From a checkpoint of a small mixture-of-experts model trained on Wikipedia: width 256, a variant of Muon for the experts.
Below are experts of layer 5 (counted from 0) of a mixture-of-experts language model. Rows are named router (the router's row for the expert), gate (a neuron's input weights, with its number), up (a neuron's input weights, with its number), down (a neuron's output weights, with its number) and show model dimensions 128-255. Each number is 50 + 12 x the weight over its row's rms, rounded and kept within 0 to 99.
After each expert's rows: "comes after" lists some tokens at least twice as common just before its tokens as in all text; "comes before" lists some tokens at least twice as common just after its tokens as in all text. This comes from a sample of Wikipedia text that the model never trained on. Tokens count by the router's weight.

# expert 0
router:75 48 40 68 55 55 54 42 46 53 56 39 43 51 37 47 51 67 54 39 30 41 63 50 28 84 78 50 67 45 56 59 49 48 44 54 57 56 48 32 40 57 67 29 60 41 39 49 47 52 47 48 48 41 56 34 51 38 30 37 50 47 47 56 82 49 48 50 59 32 49 46 48 82 52 57 49 30 45 45 57 28 44 54 33 38 76 57 43 61 51 51 55 51 47 44 30 51 64 66 53 54 60 64 29 57 70 36 55 35 59 49 51 32 31 47 81 63 39 75 42 50 60 40 38 67 41 45
gate0:55 46 49 49 38 64 61 53 43 51 54 55 61 67 38 27 39 51 39 58 47 31 33 54 57 38 48 59 20 39 49 46 44 45 35 52 33 40 58 49 53 50 58 53 49 45 55 57 39 51 40 50 58 38 29 54 63 42 60 69 45 54 48 62 59 48 28 44 47 66 23 45 41 57 60 55 87 44 59 40 34 57 52 34 62 55 67 58 47 51 55 23 67 52 42 63 56 60 40 61 40 57 68 53 19 42 39 56 62 70 40 31 54 35 71 58 60 49 61 45 49 36 40 38 44 53 71 36
up0:54 59 43 53 44 56 63 24 31 42 62 47 59 45 45 47 56 49 40 49 40 60 46 52 50 50 61 49 37 52 44 60 33 39 30 64 38 46 62 48 65 39 60 59 57 43 47 59 30 63 47 54 64 44 31 34 54 23 47 47 35 44 42 81 63 53 35 48 48 35 33 52 48 45 37 46 66 37 39 53 57 75 76 30 45 60 50 68 61 51 80 34 66 70 36 66 57 58 39 60 44 65 59 59 29 35 54 59 48 47 53 45 37 13 45 34 83 42 53 43 67 44 31 54 66 54 83 54
down0:53 65 60 55 36 44 54 41 53 42 51 36 42 52 39 46 42 50 32 47 45 59 36 28 51 40 35 52 42 39 56 63 47 32 42 58 58 61 33 50 45 56 65 61 48 31 58 60 43 51 45 61 33 35 50 64 21 42 24 50 62 49 41 57 52 35 39 73 53 70 50 59 39 62 51 49 61 54 34 60 35 38 46 54 42 41 64 64 34 43 49 42 66 54 31 64 51 54 32 78 43 47 29 41 34 70 65 44 34 71 58 64 68 58 57 60 39 47 63 31 59 40 54 30 61 36 51 55
gate1:28 53 59 41 52 55 53 61 24 63 46 66 59 40 62 41 68 42 40 39 46 37 51 34 74 57 44 55 27 53 48 58 42 53 46 54 44 25 47 61 54 71 76 63 55 68 37 68 34 35 44 63 42 36 61 57 74 51 51 53 64 38 64 60 55 42 51 47 67 46 60 32 70 41 56 39 60 59 72 63 57 60 43 47 44 55 54 60 53 42 32 55 46 53 34 50 71 37 48 72 52 55 63 33 57 53 62 47 31 56 34 37 56 43 47 58 49 45 35 52 48 43 53 40 58 69 63 44
up1:19 59 68 41 70 56 37 61 32 53 49 56 44 49 46 42 42 50 50 56 53 42 56 38 50 60 22 48 50 38 58 64 66 34 55 45 50 57 43 66 55 58 60 53 45 75 43 62 47 40 63 41 44 17 59 64 67 62 55 46 52 47 54 60 58 48 67 61 46 31 57 55 51 52 59 52 66 34 51 63 53 55 63 54 28 51 71 50 59 47 60 53 37 38 43 68 67 39 49 73 54 39 62 41 53 72 78 52 35 58 55 43 50 53 36 75 55 49 41 54 46 48 42 42 60 65 48 52
down1:67 57 67 83 38 63 38 65 25 33 59 57 65 37 53 55 39 48 46 43 57 64 39 45 64 55 33 58 58 38 62 50 25 53 53 50 37 44 65 32 47 30 55 47 49 43 72 40 58 71 47 49 44 68 32 24 61 44 54 50 70 34 57 51 47 50 52 49 53 67 42 54 43 70 64 65 65 47 39 53 55 35 57 41 30 60 56 50 71 51 61 50 47 54 57 46 66 58 45 71 67 52 63 44 55 48 43 53 54 39 43 63 44 71 53 39 52 33 65 48 48 52 51 33 40 51 66 30
gate2:60 37 37 55 64 62 39 48 41 36 55 52 63 54 44 46 67 45 60 58 57 67 54 52 46 49 23 69 69 59 34 50 50 20 29 42 53 45 24 45 44 63 54 28 29 46 56 57 51 51 43 38 49 36 23 50 54 73 48 51 59 50 36 39 61 73 76 39 60 62 45 34 65 73 28 75 65 54 52 32 53 31 62 57 53 43 54 37 40 54 60 40 74 23 66 35 54 38 68 69 58 55 76 50 48 38 57 72 36 42 51 41 58 45 47 26 56 37 51 54 71 64 58 36 64 67 57 56
up2:57 52 47 69 64 63 56 72 61 49 41 46 50 59 49 54 57 53 69 44 56 50 35 57 47 57 45 36 60 48 35 78 48 13 48 65 65 53 40 43 59 39 43 67 40 40 53 40 47 50 68 66 68 27 45 54 49 44 50 55 53 61 29 45 55 89 72 49 51 47 52 58 51 96 35 41 51 50 59 35 44 50 54 44 48 43 50 49 28 46 53 33 67 46 37 37 51 47 52 55 35 64 56 51 36 44 39 54 39 36 38 41 64 61 43 60 44 70 70 71 54 62 43 31 31 62 39 67
down2:43 45 58 54 42 56 41 46 38 47 69 52 52 61 50 58 37 69 24 24 53 80 32 57 39 38 61 48 68 50 45 47 42 42 58 55 41 53 45 28 61 42 34 40 56 58 48 40 42 54 57 28 65 56 61 54 39 50 50 71 60 49 32 36 72 19 66 60 56 37 42 43 46 52 68 49 49 84 41 53 53 34 20 59 47 50 52 54 32 51 51 58 39 34 51 73 61 59 69 29 35 19 32 54 35 60 41 57 60 55 67 53 61 44 36 32 56 66 45 60 51 36 39 61 47 38 49 62
comes after: "0", "9", "1", "2", "8", "7"
comes before: "\n", ")", ",", "–", "6", "5"

# expert 2
router:37 44 43 67 66 51 62 28 56 55 33 34 56 53 51 40 30 59 57 71 50 40 63 34 71 51 61 57 49 47 45 50 51 51 53 63 51 54 47 47 67 47 55 52 48 59 42 63 23 40 40 39 26 49 74 46 36 40 13 39 47 65 49 28 52 38 65 47 43 51 43 43 50 55 44 37 66 59 46 43 57 50 35 58 36 46 47 45 53 52 64 46 52 77 54 79 62 58 32 39 44 64 47 68 64 75 51 52 36 57 34 37 52 47 57 38 40 66 56 51 84 57 62 50 53 56 47 67
gate0:48 47 65 71 44 34 37 44 38 63 53 76 54 31 55 47 55 40 51 45 38 69 58 41 39 50 46 50 44 55 23 21 31 43 47 62 39 48 38 51 63 55 35 65 33 62 74 51 46 60 59 49 50 51 44 19 63 27 40 56 55 57 42 45 60 41 62 42 73 44 71 41 53 47 62 51 31 37 51 55 57 55 53 47 49 62 48 73 32 43 57 43 52 51 33 40 63 62 57 55 53 42 61 61 42 63 79 68 55 41 54 55 64 64 49 55 57 49 64 57 53 46 68 37 56 63 49 63
up0:58 38 43 70 50 65 41 29 46 51 39 48 45 44 49 48 50 53 51 51 41 58 52 33 49 61 45 53 38 57 55 37 31 50 61 43 58 64 50 42 53 46 47 45 53 62 63 75 49 47 42 47 37 48 67 34 64 42 34 74 51 50 56 44 67 55 58 58 62 55 46 36 58 50 63 41 53 37 26 58 63 46 49 56 61 60 41 68 49 45 50 54 46 44 42 42 52 58 58 42 38 36 64 79 44 45 72 67 44 58 42 60 83 62 55 41 45 54 43 28 54 47 61 46 50 52 53 75
down0:30 52 61 59 44 53 59 64 53 57 26 63 43 37 49 54 50 57 45 65 64 52 48 44 61 57 86 60 56 64 69 53 62 50 41 49 46 61 42 54 44 26 38 44 62 65 75 28 54 31 56 42 44 50 36 49 52 45 42 43 55 49 47 35 63 34 23 59 20 65 56 62 54 42 62 47 45 76 48 53 64 46 49 45 52 60 54 79 62 53 38 47 45 60 40 56 53 56 56 65 47 51 60 57 46 37 60 68 44 61 21 49 49 55 53 30 48 48 53 44 36 64 56 19 50 45 47 72
gate1:58 44 61 48 38 77 40 54 50 52 33 66 49 50 62 53 49 72 50 49 44 52 70 46 46 47 54 60 28 43 45 47 62 32 53 52 50 50 65 35 69 60 49 43 41 43 42 44 41 61 67 41 46 62 34 44 43 58 42 43 81 15 52 74 31 65 40 54 21 32 40 18 35 35 46 43 42 29 54 82 58 42 42 42 68 42 64 43 51 57 63 35 47 70 61 61 58 54 45 46 38 37 61 44 32 48 51 39 41 56 38 56 41 58 48 29 34 33 43 41 42 37 46 53 49 43 48 53
up1:50 45 62 45 38 53 51 60 57 67 43 46 67 60 67 41 40 78 70 56 26 34 55 40 62 41 31 49 44 61 50 52 57 30 64 42 44 49 57 44 57 49 52 41 34 46 49 33 49 71 43 35 54 37 62 46 51 50 60 36 73 42 57 62 17 68 52 25 22 43 49 48 42 39 67 47 66 32 65 49 65 38 47 58 59 50 68 47 57 58 70 33 50 62 48 38 71 66 34 42 44 44 68 53 38 73 50 64 24 50 35 58 34 64 53 28 48 43 62 49 52 38 55 36 66 43 45 40
down1:40 43 70 37 42 39 45 45 48 17 49 55 49 39 35 32 26 41 71 42 56 49 53 52 44 56 42 61 22 36 63 62 54 52 55 51 62 49 50 47 53 40 61 36 57 54 34 45 50 53 50 34 39 41 52 38 65 73 32 46 64 62 74 55 26 52 35 48 47 53 57 41 51 45 47 39 51 43 67 34 53 61 52 41 39 40 40 52 57 47 50 37 47 71 44 33 53 47 35 72 71 31 61 40 43 35 52 45 47 48 49 46 46 62 69 43 41 40 60 71 35 42 51 30 64 50 42 33
gate2:43 31 45 53 58 41 49 33 45 29 72 41 59 48 45 38 41 42 50 37 63 49 63 38 43 40 47 69 49 59 58 23 26 56 35 67 35 63 84 57 51 30 61 65 30 36 45 42 50 61 49 55 57 41 50 21 65 44 37 57 29 32 55 61 48 67 57 52 73 69 68 53 69 47 69 32 58 61 44 42 41 67 45 42 48 47 46 48 43 64 70 53 49 47 62 43 44 63 34 36 61 54 43 51 55 44 39 56 61 35 38 52 39 47 43 46 46 49 34 46 45 56 62 40 66 56 41 61
up2:59 54 61 54 56 28 39 56 42 41 41 43 44 56 53 37 74 37 53 53 58 33 51 54 18 46 21 72 32 57 74 49 28 75 76 52 36 51 40 61 68 35 64 54 52 50 62 48 35 71 34 61 47 58 30 34 55 59 45 42 38 30 48 51 62 59 55 33 46 50 47 43 65 45 54 54 61 26 26 37 56 50 42 55 43 43 68 42 52 63 57 57 49 35 35 59 63 42 56 47 25 59 42 49 53 52 37 50 41 49 53 48 57 56 59 38 52 56 31 62 50 56 44 40 33 72 44 60
down2:56 69 53 52 50 40 49 48 58 70 54 52 51 40 45 44 58 60 42 59 54 43 53 65 53 34 52 60 28 64 52 66 55 64 56 72 46 60 48 39 51 51 48 43 56 41 63 35 38 46 50 44 49 42 54 66 42 68 38 35 41 69 49 17 49 52 31 51 44 33 53 39 54 51 44 40 46 45 51 37 54 57 57 32 72 29 60 40 53 36 35 51 53 35 58 35 47 42 66 60 60 49 29 54 50 46 77 47 10 34 52 43 52 50 51 53 58 44 54 46 55 69 64 49 38 45 86 50
comes after: " ", " |", "2", "0", "1", "9"
comes before: " ", "1", "0", "2", "9", "3"

# expert 10
router:36 58 57 48 70 55 42 49 52 59 60 39 76 58 45 55 50 54 65 34 55 65 58 36 62 46 52 64 34 42 51 42 48 45 24 55 32 48 48 35 57 54 58 39 47 70 55 50 54 79 38 44 64 39 64 33 46 57 40 41 57 47 56 48 44 43 53 60 54 61 56 59 45 30 58 47 59 42 33 62 40 35 50 58 42 44 62 55 39 48 52 70 54 51 49 60 38 63 48 23 72 62 60 29 29 38 61 43 54 48 21 50 52 62 45 29 30 62 54 58 59 26 43 43 59 51 58 69
gate0:52 50 46 51 64 44 41 50 40 53 51 38 53 71 59 57 60 55 55 59 39 54 60 45 47 61 52 54 60 23 38 61 57 42 46 51 60 51 61 70 31 34 47 26 35 62 39 36 46 53 57 78 34 36 45 58 45 39 50 59 40 58 45 54 41 45 52 64 51 28 34 60 43 47 42 40 37 27 53 38 39 57 48 48 27 48 55 64 52 39 57 56 66 51 52 30 64 67 52 61 71 47 69 36 22 70 64 48 47 53 47 58 58 40 60 54 43 37 57 48 42 50 76 36 50 83 36 24
up0:36 65 51 48 52 55 55 71 30 47 43 54 61 37 66 60 38 56 23 49 56 54 59 51 34 56 31 48 45 32 53 61 46 44 45 42 66 30 42 69 31 31 45 32 44 59 36 39 37 46 39 70 39 32 58 49 48 61 33 52 43 46 30 41 56 32 65 62 49 49 44 56 39 36 47 37 47 35 54 48 57 48 59 48 25 47 54 63 56 52 46 46 78 49 47 29 53 50 49 62 64 59 57 46 36 62 36 46 65 36 54 50 50 45 50 54 33 62 30 56 54 53 64 62 60 70 56 47
down0:41 38 49 27 36 63 33 49 73 38 59 29 63 45 59 60 75 58 64 47 38 44 56 46 51 47 48 34 38 45 48 42 43 38 49 43 63 49 36 61 82 45 42 43 57 52 44 43 48 50 49 52 35 45 51 62 49 53 46 37 49 35 54 38 23 80 39 55 49 73 37 49 64 58 70 49 66 42 41 42 45 61 45 44 54 54 54 58 40 48 65 35 52 76 58 50 69 55 68 48 50 57 54 38 24 51 67 34 41 50 56 43 43 43 41 52 41 59 63 29 68 33 42 78 53 46 45 45
gate1:61 59 51 73 42 52 60 36 31 69 36 61 50 35 46 68 84 54 44 54 59 64 52 41 52 61 55 52 30 48 57 42 44 43 38 48 72 43 24 67 54 68 55 36 56 45 37 42 28 75 35 46 48 61 57 58 74 39 47 65 64 64 62 50 46 50 64 51 46 56 38 51 65 41 53 57 52 59 42 49 52 63 33 52 52 45 46 64 33 34 55 38 37 43 42 50 48 43 35 54 62 29 72 33 54 46 56 52 41 40 47 51 41 51 45 42 50 70 36 57 34 54 62 59 30 47 45 40
up1:46 67 45 53 51 44 35 63 44 59 41 58 70 52 52 42 64 49 37 55 54 53 51 52 44 60 39 34 52 56 57 41 50 42 69 25 37 65 41 59 54 53 47 47 32 65 39 56 33 54 42 53 43 60 42 57 72 64 58 39 54 34 38 57 48 46 65 41 40 52 48 49 72 64 82 55 58 78 63 39 54 48 45 39 40 49 51 45 61 27 65 54 63 51 50 59 71 29 54 60 58 45 65 41 44 51 69 35 51 55 54 41 69 51 52 59 64 37 49 67 63 59 54 57 48 39 41 39
down1:54 65 33 33 57 46 52 60 54 43 58 47 55 43 59 39 47 53 51 65 37 52 60 66 33 59 69 65 47 57 32 46 66 72 63 51 53 65 60 42 40 53 38 38 53 45 62 40 56 70 52 52 42 40 38 66 45 46 66 56 60 54 70 30 34 45 85 33 41 26 74 55 26 72 49 37 78 58 71 50 37 43 52 49 54 52 30 41 43 58 41 82 42 52 44 37 53 63 42 40 47 45 39 29 48 55 54 39 49 58 64 65 57 45 58 55 46 43 53 61 68 50 37 51 60 43 58 73
gate2:37 54 66 32 52 71 48 55 61 76 58 44 60 49 47 28 28 52 65 50 58 56 65 29 47 23 32 49 26 29 39 51 35 48 39 42 59 71 50 51 34 53 32 47 46 44 44 46 43 48 62 33 36 73 47 49 51 64 52 57 56 62 47 41 51 49 64 49 42 46 51 66 68 71 47 49 43 50 60 51 39 43 60 63 75 48 48 55 58 16 53 49 42 22 42 73 30 50 65 41 35 40 54 39 55 52 56 59 48 74 45 58 67 50 58 70 41 69 49 32 54 46 35 42 58 55 50 64
up2:56 62 28 29 61 50 43 49 55 33 54 52 67 46 52 71 39 28 64 44 48 55 58 59 60 49 60 56 34 50 44 64 31 28 49 44 40 47 47 57 57 67 57 51 33 47 52 52 75 35 48 39 35 61 45 78 43 53 50 46 51 69 32 57 62 31 66 37 49 38 46 62 43 61 61 83 51 51 63 48 48 29 45 67 71 53 49 58 26 31 47 59 50 68 40 60 47 45 45 55 58 58 54 67 33 53 46 52 73 66 42 51 56 64 45 45 52 38 67 70 49 59 64 41 46 55 50 68
down2:44 44 38 67 37 38 28 44 51 63 41 39 43 70 57 45 47 63 52 52 69 51 59 66 63 57 42 69 56 45 35 66 49 59 52 32 27 65 40 58 47 68 51 57 51 46 48 53 52 46 30 35 59 40 40 46 64 23 52 47 49 57 46 39 70 38 50 50 35 48 28 51 41 58 46 50 44 55 76 49 48 49 52 59 60 46 48 64 49 53 60 64 42 26 40 65 60 21 53 48 51 52 34 60 51 54 37 48 46 46 62 60 45 68 27 58 49 64 53 43 39 49 42 47 33 85 56 65
comes after: " ", "1", "2", " (", "|", " July"
comes before: "9", "1", "0", "2", "8", "7"

# expert 7
router:33 64 25 62 44 67 66 65 63 69 44 43 55 60 45 41 44 36 41 52 43 51 60 29 46 56 41 56 43 31 65 56 47 65 27 42 63 58 48 60 38 44 56 47 68 45 61 68 46 44 65 34 49 49 35 23 55 41 68 67 62 59 58 39 60 44 48 48 39 46 49 52 47 42 53 32 23 46 66 43 26 64 59 50 71 41 57 39 45 50 72 34 58 61 46 45 35 38 54 60 44 31 51 34 61 46 45 28 50 42 55 53 80 43 56 48 46 56 47 49 66 29 63 61 49 46 56 64
gate0:56 50 60 42 53 51 50 47 22 45 57 52 32 49 46 41 31 57 63 54 43 51 65 14 49 53 44 54 42 62 52 64 42 66 49 53 65 41 65 39 44 74 80 44 39 63 69 56 55 55 58 44 53 47 61 49 64 38 53 93 54 52 63 57 67 21 53 53 53 55 42 47 41 32 76 34 42 64 71 64 26 56 45 52 63 50 43 51 47 48 68 46 31 68 47 49 65 41 48 57 39 52 43 34 59 55 36 50 58 61 40 63 71 52 53 48 58 34 50 48 52 44 61 50 40 58 38 56
up0:45 48 55 36 61 74 44 38 46 22 60 61 26 56 27 56 39 41 44 74 42 55 57 48 63 47 38 48 57 60 70 50 49 68 51 46 55 44 77 61 60 71 52 37 29 69 55 55 21 50 65 55 56 48 55 47 70 27 61 61 47 36 52 62 45 20 59 65 41 48 33 51 52 31 32 34 44 57 68 54 51 48 51 39 29 42 34 54 57 53 66 42 38 72 51 39 58 48 55 38 53 46 24 56 42 59 51 62 48 47 60 28 64 59 56 61 64 38 65 47 50 45 49 34 50 58 54 44
down0:44 36 38 40 47 47 52 65 50 74 39 53 63 52 34 46 49 43 61 43 50 51 67 60 45 73 49 61 44 60 59 64 68 62 55 57 31 53 48 61 39 49 58 43 50 50 43 55 70 56 47 38 29 58 50 50 65 35 58 91 48 38 49 57 55 33 64 61 33 61 45 37 36 39 38 57 36 43 50 55 41 44 57 46 57 39 46 43 51 36 57 41 40 63 76 50 31 58 59 44 63 35 20 55 41 52 63 58 72 75 51 61 39 59 46 44 34 55 46 33 48 39 55 54 40 55 51 59
gate1:36 49 65 54 40 35 54 39 56 35 57 86 53 34 40 44 62 42 53 51 51 50 38 61 55 71 44 44 23 52 59 39 55 72 60 34 38 57 63 49 71 69 38 41 61 49 54 41 45 44 38 49 58 55 69 35 36 68 55 29 42 48 39 66 52 70 41 55 59 63 78 46 53 38 42 46 18 40 43 60 42 54 47 41 55 41 62 37 47 44 46 44 71 70 40 50 31 53 41 50 50 71 43 28 49 46 51 43 42 46 42 71 31 65 60 33 57 59 55 46 45 37 46 43 39 71 54 61
up1:50 53 56 58 43 28 50 49 64 43 55 53 42 34 50 44 65 69 44 67 54 64 34 50 66 78 50 61 17 30 62 35 62 73 48 31 49 35 54 51 59 64 37 46 72 50 42 55 50 41 44 49 43 56 70 48 37 46 43 37 34 49 40 70 40 53 37 55 56 64 70 37 63 45 63 34 29 51 45 43 64 69 71 37 56 47 79 19 47 34 63 44 67 58 43 27 55 44 43 58 42 60 22 28 58 46 46 58 57 59 43 74 37 46 59 32 41 61 49 39 60 43 57 35 34 77 45 54
down1:52 53 42 56 60 49 78 51 69 45 42 62 44 58 42 66 45 63 43 51 40 33 51 55 58 69 55 54 48 48 42 43 61 67 47 51 44 36 52 71 35 69 46 32 65 26 41 64 62 63 64 43 37 53 59 53 66 51 51 38 60 66 63 51 30 59 40 62 37 67 48 42 47 31 32 53 57 70 48 60 68 36 66 59 51 63 48 66 39 69 63 54 66 51 27 72 55 51 42 71 44 48 59 49 60 28 46 71 60 46 35 44 57 36 54 25 49 56 52 57 31 60 29 53 66 38 44 27
gate2:52 41 44 41 72 52 56 46 53 49 24 57 57 44 52 52 52 52 43 62 59 40 47 48 53 58 32 66 55 39 43 52 56 68 35 60 45 34 57 60 52 51 72 55 32 71 52 38 52 47 52 43 65 55 63 31 60 44 37 64 56 59 56 56 47 54 60 59 46 64 58 54 56 49 78 61 42 58 44 47 42 36 60 37 53 46 45 51 67 49 35 45 53 53 59 30 26 47 60 35 62 50 74 37 35 62 46 48 66 66 47 52 79 83 51 32 55 46 55 62 49 52 44 39 42 46 57 45
up2:62 60 51 47 66 45 58 53 37 51 50 34 44 61 28 48 62 46 58 65 55 40 47 54 52 51 08 59 52 47 42 26 55 46 35 76 55 71 47 40 43 66 58 63 62 60 36 71 47 55 49 58 58 60 47 50 54 23 49 48 66 65 43 62 49 64 51 44 30 56 44 45 60 67 58 47 48 45 38 69 43 52 40 60 40 54 35 33 67 39 66 45 59 57 47 29 29 37 61 41 50 46 78 44 51 45 45 38 59 56 23 47 63 46 64 39 42 44 58 43 51 49 30 28 47 38 79 59
down2:36 57 41 51 60 41 83 32 51 51 43 77 38 37 31 48 39 46 39 52 60 46 48 68 58 46 56 49 37 39 48 56 47 42 49 62 68 56 57 40 52 66 30 62 50 62 46 59 61 64 53 70 35 70 38 71 63 47 44 31 68 45 56 51 56 58 57 59 46 45 41 25 53 46 43 48 40 41 56 56 42 35 25 36 43 29 44 44 51 54 52 71 40 45 60 28 43 62 43 81 37 49 55 49 44 58 53 54 80 44 43 30 42 41 72 39 31 52 50 41 42 47 49 68 44 38 42 61
comes after: " |", "\n", ")", "|", ";", " is"
comes before: "|", "-", "\n", "=", " •", "W"

# expert 8
router:35 52 59 50 28 52 45 61 48 36 39 45 54 50 51 45 70 46 46 70 57 56 51 47 55 44 46 43 51 40 42 54 56 66 54 53 43 57 47 59 30 51 34 62 56 51 53 55 37 35 68 50 34 61 64 71 47 64 46 54 43 38 52 50 24 59 70 69 59 52 62 22 44 51 50 71 53 78 52 48 42 70 19 43 41 53 45 46 57 24 33 35 36 56 37 52 66 26 40 35 48 86 63 40 50 54 55 42 43 69 44 52 76 53 39 48 37 62 60 56 50 55 48 70 45 50 43 29
gate0:83 34 57 57 42 44 49 48 72 52 69 32 79 43 46 43 57 60 54 63 56 58 30 41 42 52 57 60 52 38 50 48 39 52 48 54 69 56 63 59 39 51 68 47 63 43 38 47 62 43 41 48 38 44 64 37 53 58 64 61 58 57 38 63 54 38 56 35 41 63 60 55 46 71 38 36 76 54 49 53 40 73 71 52 47 51 68 38 63 56 63 34 62 55 50 35 51 50 63 43 68 64 55 41 71 57 43 44 44 79 33 67 30 60 35 53 72 58 72 47 60 36 49 48 47 50 45 53
up0:57 52 48 31 48 50 21 51 63 51 41 45 57 33 62 49 48 55 61 52 61 57 37 61 45 52 67 55 55 14 53 40 50 43 53 45 40 59 72 63 37 24 21 40 34 43 62 80 48 60 52 60 50 57 57 48 48 69 63 61 61 32 44 64 66 37 46 48 25 47 61 51 45 71 29 54 83 55 62 39 37 45 31 45 55 72 45 46 53 67 48 44 14 43 60 38 40 39 51 57 47 52 61 37 57 55 44 56 51 41 44 61 28 67 62 41 46 63 53 69 60 46 59 60 33 44 47 40
down0:49 64 33 57 52 66 37 52 55 71 26 71 78 44 60 49 41 59 69 56 43 26 50 56 37 37 67 49 74 41 69 38 37 37 51 63 61 47 46 53 50 53 51 49 45 40 43 55 50 57 53 57 38 35 51 60 41 58 52 50 66 50 73 46 60 38 48 40 47 45 50 50 65 44 49 59 43 60 75 56 47 58 38 59 45 61 59 54 48 54 58 19 74 33 57 35 51 45 57 62 62 36 66 62 53 56 52 46 37 51 50 71 54 49 69 51 23 47 36 55 51 69 61 42 23 70 46 65
gate1:60 65 42 60 52 46 50 52 33 60 58 44 60 49 64 51 58 69 43 56 40 48 44 58 54 34 51 51 42 43 45 71 70 61 51 76 55 26 45 66 61 31 52 26 42 50 31 33 47 66 61 66 78 50 51 43 26 39 46 52 54 59 43 42 73 40 46 42 49 32 59 45 24 47 45 68 48 56 51 36 59 58 37 80 49 89 33 63 56 57 50 50 41 54 63 65 52 40 48 69 40 36 60 44 58 44 42 47 42 31 32 29 44 39 54 50 47 42 39 66 56 48 53 36 65 67 49 53
up1:36 72 60 50 65 48 65 71 47 34 49 47 54 52 49 32 75 53 53 46 47 49 64 56 31 45 34 34 44 46 52 54 51 38 70 83 64 53 65 62 58 51 66 44 49 56 48 50 48 45 53 51 85 56 68 39 46 40 41 77 39 71 59 52 52 50 22 67 36 52 28 26 37 52 64 40 26 58 50 38 64 69 56 61 45 52 46 43 51 56 43 50 48 46 48 40 41 44 50 44 23 60 52 41 63 71 51 64 60 50 45 41 53 41 48 62 48 60 32 43 69 56 57 36 22 53 49 17
down1:61 44 59 60 36 58 44 74 73 53 60 63 46 29 40 56 45 61 53 47 47 66 62 53 41 44 64 49 52 40 70 80 40 43 57 63 33 41 57 49 51 45 43 47 58 45 39 37 60 73 44 52 53 45 48 55 58 57 39 57 52 51 47 68 34 45 42 53 34 39 44 64 40 58 66 55 40 59 38 51 28 66 38 37 37 43 33 62 33 40 68 41 70 24 61 56 63 41 66 70 42 64 60 15 54 49 46 53 41 47 59 32 20 50 56 57 63 29 50 44 55 43 55 38 42 32 60 50
gate2:42 20 48 28 53 32 47 37 52 65 40 46 47 56 55 65 59 56 56 73 63 65 66 72 51 55 46 35 40 30 48 48 33 24 40 39 41 67 61 45 58 52 46 60 51 35 33 32 43 57 45 30 38 53 55 66 51 42 55 42 54 40 52 43 38 46 41 37 59 50 67 72 57 33 47 44 46 61 61 63 43 76 51 58 60 56 48 39 76 52 40 47 51 50 53 55 45 43 35 39 58 51 52 44 42 48 68 41 73 63 59 36 55 47 49 66 59 64 63 43 42 37 53 40 44 54 31 49
up2:34 31 42 42 57 44 54 45 48 36 53 46 53 49 40 46 60 64 44 59 50 56 61 40 55 59 30 33 41 40 36 63 34 38 53 31 65 55 40 52 28 46 46 62 59 60 39 42 59 43 48 51 46 59 63 60 46 47 41 49 50 30 51 26 40 44 67 45 69 36 65 60 59 52 60 70 41 69 55 71 59 47 41 57 40 48 53 53 46 35 25 39 48 42 60 45 55 52 51 65 62 46 48 50 44 46 58 37 89 55 61 23 42 66 43 71 70 60 40 34 50 37 48 34 56 51 25 51
down2:51 50 45 53 67 69 44 62 35 61 48 55 65 36 57 62 46 66 63 45 42 41 56 61 54 40 50 61 68 76 51 51 68 37 49 33 44 57 60 53 53 48 68 55 58 39 55 57 49 45 55 51 64 68 51 49 49 43 58 55 48 40 63 57 46 50 56 58 28 81 54 46 65 48 69 53 23 30 49 57 42 39 53 51 56 27 73 43 58 51 22 66 43 82 58 54 77 54 52 62 59 41 24 48 57 33 42 60 59 55 36 35 35 33 54 73 44 53 50 38 47 62 54 32 15 67 75 49
comes after: ",", " to", ".", " and", " was", " that"
comes before: " the", " a", " to", " his", " that", " an"